config.yaml
d_model: 96
n_experts: 32
d_shared_expert: 0
normalize_top_k: false
routed_scale: 15.2
balance_loss: 0.000477
init_std_router: 0.00685
norm_eps: 1e-05
optimizer: "soap_variant"
beta1: 0.95
beta2: 0.99
grad_clip: 1.0
batch_tokens: [32768, 65536, 98304]
seq_len: 512
dataset: "wikipedia_en"
Below are experts of layer 11 (counted from 0) of a mixture-of-experts language model. Rows are named router (the router's row for the expert), up (a neuron's input weights, with its number) and show model dimensions 0-95. Each number is 128 + 32 x the weight over its row's rms, rounded and kept within 0 to 255.
Before each expert's rows: "comes after" lists some tokens at least twice as common just before its tokens as in all text; "mostly gets" lists some tokens that are sent to it at least half of the time. This comes from a sample of Wikipedia text that the model never trained on. Tokens count by the router's weight.

# expert 2
comes after: "\n", "\n\n", "′", "| ", " =", " on "
mostly gets: "- Genus:", "- Location", "- Location:", " name:", " either", "- Type:"
router [ 97 157 126 115 130 176 142  67 125 145 109 144 118  80 192 235 158 162 113 148 150 127 162 137 146 169 184 120 125 122 115 121 152 112 169  70 106 127  80 104 127 133 115  61  61 107 122 110 106  76  98 154 168 134 116 143 125 119 153 147 104 141 206 143 140 138 106 135 121 114 120 171  87 162 107 122  93  84  87 150  84 142 156 116 133 125  87 100 155 191 110 116  95 124 189 129]
up0 [149 185 158 102 189 220 138 166  73 146  96 113  95 105 127 187 135 100  98 132 137 156 114 199 208 122 168 166 159 126  95  81  91 123 133  98 170 150  87 120 196 142 129 179 131 115 117 133 129 148 143 130 143 175 103 163  85  96 170 149 138 113 126 146 125 131 169 175 184  76 126 118 118 134 127 115  99  99 141  90 143 127 109 141  82 119 134  86 170 144 124 139 154 156  93 118]
up1 [129 145 116 136 107 135  78 104 114  84  71 188 151 105 117 112 105 199  98  91 140 118  58 159 140 163 152 127 161 150 128 165 103 101 138 116 104 152 119 155 139 105 108 182  80 137  67  89  75 143 186 117 151 130 170 147 100 155 127 118 123 177 120 167 130 105 104 112 180 140  56 150 147 166 104 151 149 102 142 129 127  96  53 143 104 113  95  99 115 159 114  95  84 136  63  73]
up2 [152  93 112 127 133 124 124 101 122 175 140 159 188 154 121 105 126  80 104 106 166 151 111 107 122  82  99 165 151  94 139 121 127  86 105  97 110 100  94  69 107 140  42 101 110 157 171 116  88 142 153 151 116 130 153 145 144 135 141 153 123 154  98 159 123 103 187  71 134  77 176  65 155 122 126 109 139 190  97  35 144  88 108  98 131  99  81  77 132 140 127 113 154  57 106 113]
up3 [120 155 150 124 104 169  90  93 108 130  94  97 117  98 137 192  83 111 114 103 121  94  92 104 155 176 157 147 139 133 137  65 151 104 156 132 164 147 101 106 186 161 115 118  77 151 108 131 143 119 114 118  91 155 119 212 114 150 151  74  99 157  91 161 106 106 169 119 123 148 130 210 104 175 164  88 120 180  67 110 140  96  88 141 119 119 120 103 168  60 126  94  86 166  86 122]
up4 [138 179 177 122 118 178 160 126 141 147 193 132 153  83 118 118 129 102  96  97 151 120 127 159 121 174 166 124  90 124 172  82 119  57 124 108 126  84 111 125 162 144 167 142  89 128  49 100 113 128 176  72 149 107 122 125 124 145  63 135 135 101 131 159  92 132 124  80  44  68 124  97 155 145 142 124 114  64 131  67 142 140 162 149 145 153 100 137 157 166  98 101  81  98 144 155]
up5 [173 162 112 171  96 123  85 215 111 115  88 104  99  56  95 117 135 144 111 120 111 171 112 166  74 133 126 162 134 139 126 114 183 108 115 155  72  85 143  78  86  65  96  79  87 133 125 128 161 137 125 110 167 152 112 113 180 137 148 153 126 114 164 118 113 163 143 104  87 153 129 166 134 107 157 140 157  85 112 115 129  98 136 144 102 184 118  90  47  89 129 166  78 129 170 118]
up6 [123 135 145 119 109 153 145 151 132 165 133 146  84  71 160  87 214 101  97  85 153 108 129 164 101 114 174 137  73 113 103 100 108 104 165  99  70 171 102 137 132 137 154 128 103 136  78 130 105  96 102 112 146 194 139 124 112 169 118 144 131 157 175 136 125 109 138  99 136  84 169 125 106 177 181 175 107 112 157 151 198  87 143 143 109 105  84  82  87 133 107 163 179 187 171 162]
up7 [ 90  95 142 171 157 123 128 123 131 149 174  88 132 100 212  65 109  94 105 113 167 109  92  87 116  93  97 132 132 143 186 136 139 119  89  68  96 123 116 112 119 128 153  93 114 112 172 115 145 102 128 148 173 222 113 196  80 202 113 110 115 126 182 153  87  97 124 131 137 103  97 127 109 103 141 123 132 121 125 162 110  62 120 133 132 161 151  92 117 173 152 148  88 157  78 103]
up8 [110  96 182 103 122 164  61  85 179 199  96 149 143  99 116 220 106  99 131  91 143  95 111  64 114 118 165 110  82 134 134 136 160 147  90  85  45 166 118 148 113 101 115  94 145  62 120 128 114 145  92 159 182 126 104 134 176 126 106 152 155 125 142 161 159 129 145 124 142  94  98 170 140 128 136 201 186 124 114 118 154 114 106 132 117  81 141  94 153 118 123 162 120 111 116 145]
up9 [133 118 141 151 125 105 122 129  81 125  65 129 116 112 131 132 136 105 115 161 140 190  83 103  99 111 150 170 122 136 113 141 159 137  99  68 155  72 161 104 122 104 143 134 137 139  93  91 109  49 188 149 103 120 135 163 140 160 112 102 112 129  94  47 169 123 197  86 178  85 187  85  46 125 129  91  90 108 141 104  90 117  82 109 119  77 128 151 141 119 116  90 108 121 142 177]

# expert 10
comes after: "1", ",", " ", " | ", " in ", ", "
mostly gets: " more than ", " Act ", " ISBN ", " over ", " St.", " about "
router [ 52 120 112 121 148 206  72 105 140 151 155 141  99 121 106 117 103 149 148 178 136 151 135  88 135 137 117 157 104 102  98 113 165 169 182 168 118 129 157 105 163 143 101  10  97 144 162 131 146 133 102 126 184 135 105 115 134 127 140  87 106 151 106 177 112 149 140 142 123 102 129 160  93 148 112 140 144  74 106  89  98  23 121 158 143 131 129 126 165 153 106 178 138 126 110  77]
up0 [158 176 132 147 126 104 152 115 161 176  72 196  67 128 158 127  94 156 169 133  90 101 106 149 145 125 132 128 112  82 142 129 138  97 139 125  80 140  74  99 117 182  77 107  98 102 175 137 121 122 179 137 147 115  43 178 125 157 173 169 130 179 138 120 139 128 188 101 127 138 160 107 134 141 125  57  69 170 131  89 128 127 120  82  76 146 120 125 100 139 106  83 184 135 152 133]
up1 [153 162 144 135 155  96 177 156 114 145 158 165 118 161  81 106 154  96 124 139 170 134 114 101  73 134 129 145 115 176  85 105 160 111 144 115 141 113 160  81  92 135 158  74  71 178 121 112 199  99  94  97 146 111  93 162 133 151 103 135 207 129 191 159 126  97 107 117 104 110  94 143  59 108 137 175 119 117  52 109 189 107 109 107  87 123 123 114 130 178 133 115  99 118 188 120]
up2 [160 158  62 183  98 131 157 105 105 211  95 133 150 138 140  74 112  96 148 127 117 138  77 130  77  89 143 160 121 106  96 164 147 159 130 144 152 116 127 178 106  82 134  92 183 107 164  42 104 175 134 119 180  99 153 146 115 126 102 104 106 141 130 172 124  89 112 110 133 162 125 105 134 129 100  77 172  96 177 142  99  57 148 107 131 108 106  92 119  98 116 118 192  95  97 109]
up3 [129  75 163 126 123  97  82 198 177 177 163 188 115 137  41 131 132 131 130 155 145  82 107 146 146  63 115 164 154  93 160 133 159 159 156 155  70  98 138  99 119  95 158 133 113 140  71 148 131 130 153 140 167 110 130 152 172 149 123 167 112 115 121 106 122 112 169 118 109 144  77 140 123 115 122  92 137 113 100 144 172 137 114 194 145 137 175 191 162 181  69 101  80 129 105 154]
up4 [127 163 102 166 170 126 117 182 150  97 159  93 117  97 134  97  78 120 102  92 102 202 111 135 125 131 170 102 125 158 159 116  97 193 132 135 134 134 104 122 119 106 140  97 129 124 173 111 123 121 158 106 130  98 120 134 101  93 120 107  86 112 204 172 172 125 170 126 185 111 123 133 186 191 125 143 132 146 134  87  80  86  97 147 105 122 118 169  69 103  77 129 103 160  31  89]
up5 [126 126 122 109 217  93  92 126  96 173 141 137  78 152  52 128 118 146 212 105  93 129  83 145  72 103 183 146 112 130 152 119 110 147 122 182 135 111  72 103 119 131 125 112 148 138 119 130 166 123 189 146 142 150 157 136 107  84 105  93 153 113 132 117 150 188 173 143 130  93  65 146 110 134  94 105 138 199 152 122  87 137 142 124  94  73 157 126 163 122 137 114 122 109 197 164]
up6 [136 128  84 106 169  87 165 109 133 161 138  68 144  73 126  81 164 164 190 108 119 175 150 178 205 168 136 139 133 134 143 125 102 107  98 151  45 157 101 229 136 134 113 113 100 127 141 141 131 141 153  98 148  71 154 179 172 131  55 137 134 146 106 122  79 123 130 119 152 116 112 157 126 131  92 140 116 138 102 160 146  79 127 135 110 141 131  59 146 162 115 130  86  97 123 151]
up7 [106  79 120 117 212 127 116 130  91 154 143 103 133 193  93 105 138  68  79 172 184 172 168  92  77  97 133 196 163 125 127 138 213 156  67 150 137 127 111  96  47 102  96 137 146 131 167 112 121 140  91  93 109 100 173 132 189 169 129 141 129 152  97 166 109 125 166 126 147 107 157 103 135 121 114 116 145 121 143  82 147  73 164 144 123 133  92 109 127 119 150 122 126 127 105 138]
up8 [132 144 108  97 135  71 208 167 114 181 104 139 134 143 109 139 130  91 109 129  76 113 138 139 124 104  66 160 127  99 148 116 140 152  88 129 160 114 157 169  93 191 118  54 151 127 115 144 144 105 152 174 122 148 179 116  82 106 141 136 101 158 146 137  87 178 148  65  78  92 113  94 152 136 139 100 174 151  87 167 125  93 139 112  80 120 126 167 161 175  92 173 178  84 177 123]
up9 [129 117 141  63  96 185 119 149 200 144 178 116 118 102 104 131 115 154 113 132 110 146 106 111 117 114 103  89 138 132  76 116 198 117 109 171 104 134 116  43 157 116 113 115 138  85  68 115 124  73 190 133 175 143 119 134 140 157 139 115 133 181 146 118 128 127  99  63 136  88  92 146 158 123  94 201 203 112 133 134 158 127  79 124 174  97  92 147 143 126 132 137 108 138 107  64]

# expert 20
comes after: "0", "1", "3", "2", "4", "6"
mostly gets: " / (", " ft ", " | −", " / ", "% | ", " | ."
router [134  95 112 119 116 116 148 132 180 166 145 158 167 160  73  72 166 146 180 165 136 139 102  89 114 149 123 155 128  91 115 144 134 115 169 149 139  89 166 136 157 156 114 104 123 113 178 141 128 156 104 159 139 159 127 140  57  96  72 113 118 118 138 170 100 151 113 160 141 132 108 146  61 166  90 171 140 139 143 103 116  22  88 114  44  74 118  93 112 140 188 144 142 119 168 152]
up0 [130 136 101 152 114 211 104 205 115 179 134 161 122 139 124 158 126 157 112 208 103 141 143 161 161 150 145  89 122  87 124 175 170 153 101  73 103 104 152 113 189  19 135 134 138 126 144 108 162 119 110 107 171 117 141  96 175 132 129 136 136  87 110 116 138 132 129 109 109 145  90 155 129 176 100 138 123 149 110  76 142 134 133 160  61 135 125 168 155 114 160 125 172  93 198 120]
up1 [150 104 164 137  70  71 187 134 210 145 148 141 182 165 153 108 105 141 138 139 130 113 122 126  87 178 130  97 164  79 186  88 153 135 155 145 158  89 163 133 120 128 129 142 124 108 138 121 118 240 118 124 180 129 141 147 177 123 163 178 168 159 129 151  93  63  95 116 124 150 151 127  57 131 124  77 143 127 156 110 141 110  96 141 137 102 133 147 133 142 155 116 138 151 148 198]
up2 [ 90 206  88 169 132 117  93 111 167 152 143 162 110 136 144 121 114 116 152 115  66 174 109 160 160 151 172 145 143 134 152 158 164 135 154 159 145 135  86  87 141 149  85 166 158 155 147 192 161  81 102 144 139 167  65 131 144  89 136 134 125 193 171 140 167 113 167 161 104 117 162 143 181 100 166 148 133 134 114  80 185 156 111 160  72 102 146  87 162 204 134 129 117 109 137 139]
up3 [ 86 178 135 123  95 126 119  97 137  97 107 155 115 108 100  95 125 141 198  94 151 165 146 160 112 111 131 193  97 134 177 139 151 104 207 158  79  88 142  76 122  98 112 114 103 142 143 138 101 198 130 171 130  87 106 187 139 115 144 115 129 157 143 116  53 104 190 100 132 111 138 103 131 125  44 160 113 166 175 138 140 147 138 161 110  95  93  72 177 124 133  98 165 134 108 129]
up4 [153 175 182 113 117 103 151 112  94 125 160 129 172 116 139  87 113 150 101 152 127 146 119 144 201 161 131 117 150 134  98 121 184 153 178 128 102 104 145  97 113  95 102 127  96 179 178  96 118 176 146 150 112 132 130 190 152 134 194 146 142 169 130 127 119 136  95 136 121 148 107 108 166 166 113 176  87 212  77 110 144 141 127  24 167 183 125 163 152 145 135 111 143 126  93 177]
up5 [130 155 159 156 147 148 112  93 104 230 135 110 119  66 110 146  98  90 145 163 112 153 120 136 102  98 126 132 178 121 130 169 119 126 147 142 115  79 125 138 194  57 123 172  89 142  91 115  82 140  63 103 121 126 120 114 124 123  66 129 113 132  88 173 123  96 153 171 151 134  93 122  82 146 143 180 127 127  95  71 177  99 101 143 178  59 109 107 155 134 124 149 101 107 187 151]
up6 [139 164 152 142 111 150 108 110 119 183 180 181 169  98 147 119 101 135 142  99 124  85 110 104 201 113 128 101 150 112 116  66 167 139 135 118 143 151  90 173 143 147 158  82 122 118 172 158 127 171  89  80 107 110 174 142  37 127 151 129 144 143 128 100 171 139  61 188 136 125  78 138 104 123 113 108 133 169 161  94 152  70 129 127 143 148 138 133 170 115  69 143 122  41 129 143]
up7 [ 92 123 158  79 118 139 178 117 132 188  69 150 173 148 124 143  70 160  98 149  89  61 131 128 134 103 110  57 105 116 129  94 165 144 143 146 139  95 134 151 160 166 137 144 128  98 148 185 165 152 102 151 138 176 143  51  70 128 195 148 201 142  84  94 146 117 129 132 164 136 119 106 114 117 109 122 160  92 116 108 149 118 144  93  95  91 119 121 111 102  68 158 121  87  99 182]
up8 [196 123 127 200 144 209 139 121 137 134 103  73 109 151 129 164 134 126 127  93  59 162  95 147  86 138 132 156 135 118 177 103 150 153 113 131 125 126  89 119 126 139 115 153  83 151 134 177  35 163 122 151 194 135 151 106 136 129  76 106 143 156 156 157 122 117 111 119  94  88 155 140  93 124  79 144  82 169 119 168 160 192 132 138 123  97 101 164 150  66  95 159 139 120  83 122]
up9 [159  89 111  86  89 136 167 164  86 135 235 182 135 117 108 152 129 140 125 105 163  99  89 191 121 171 140 119 143  93  82 106 137 115 156  97 113 120 118  82 142  96 110 120  78 144 130 161 109  99 162 137 143  58 123 156  73 199 178 160 131 108 168 144 131 152 126 128 154 152  86 135 126 166 168 131 158 186 112 104 150 121 142 154 135 102 105 117  91 120 161  66 114 161 126 185]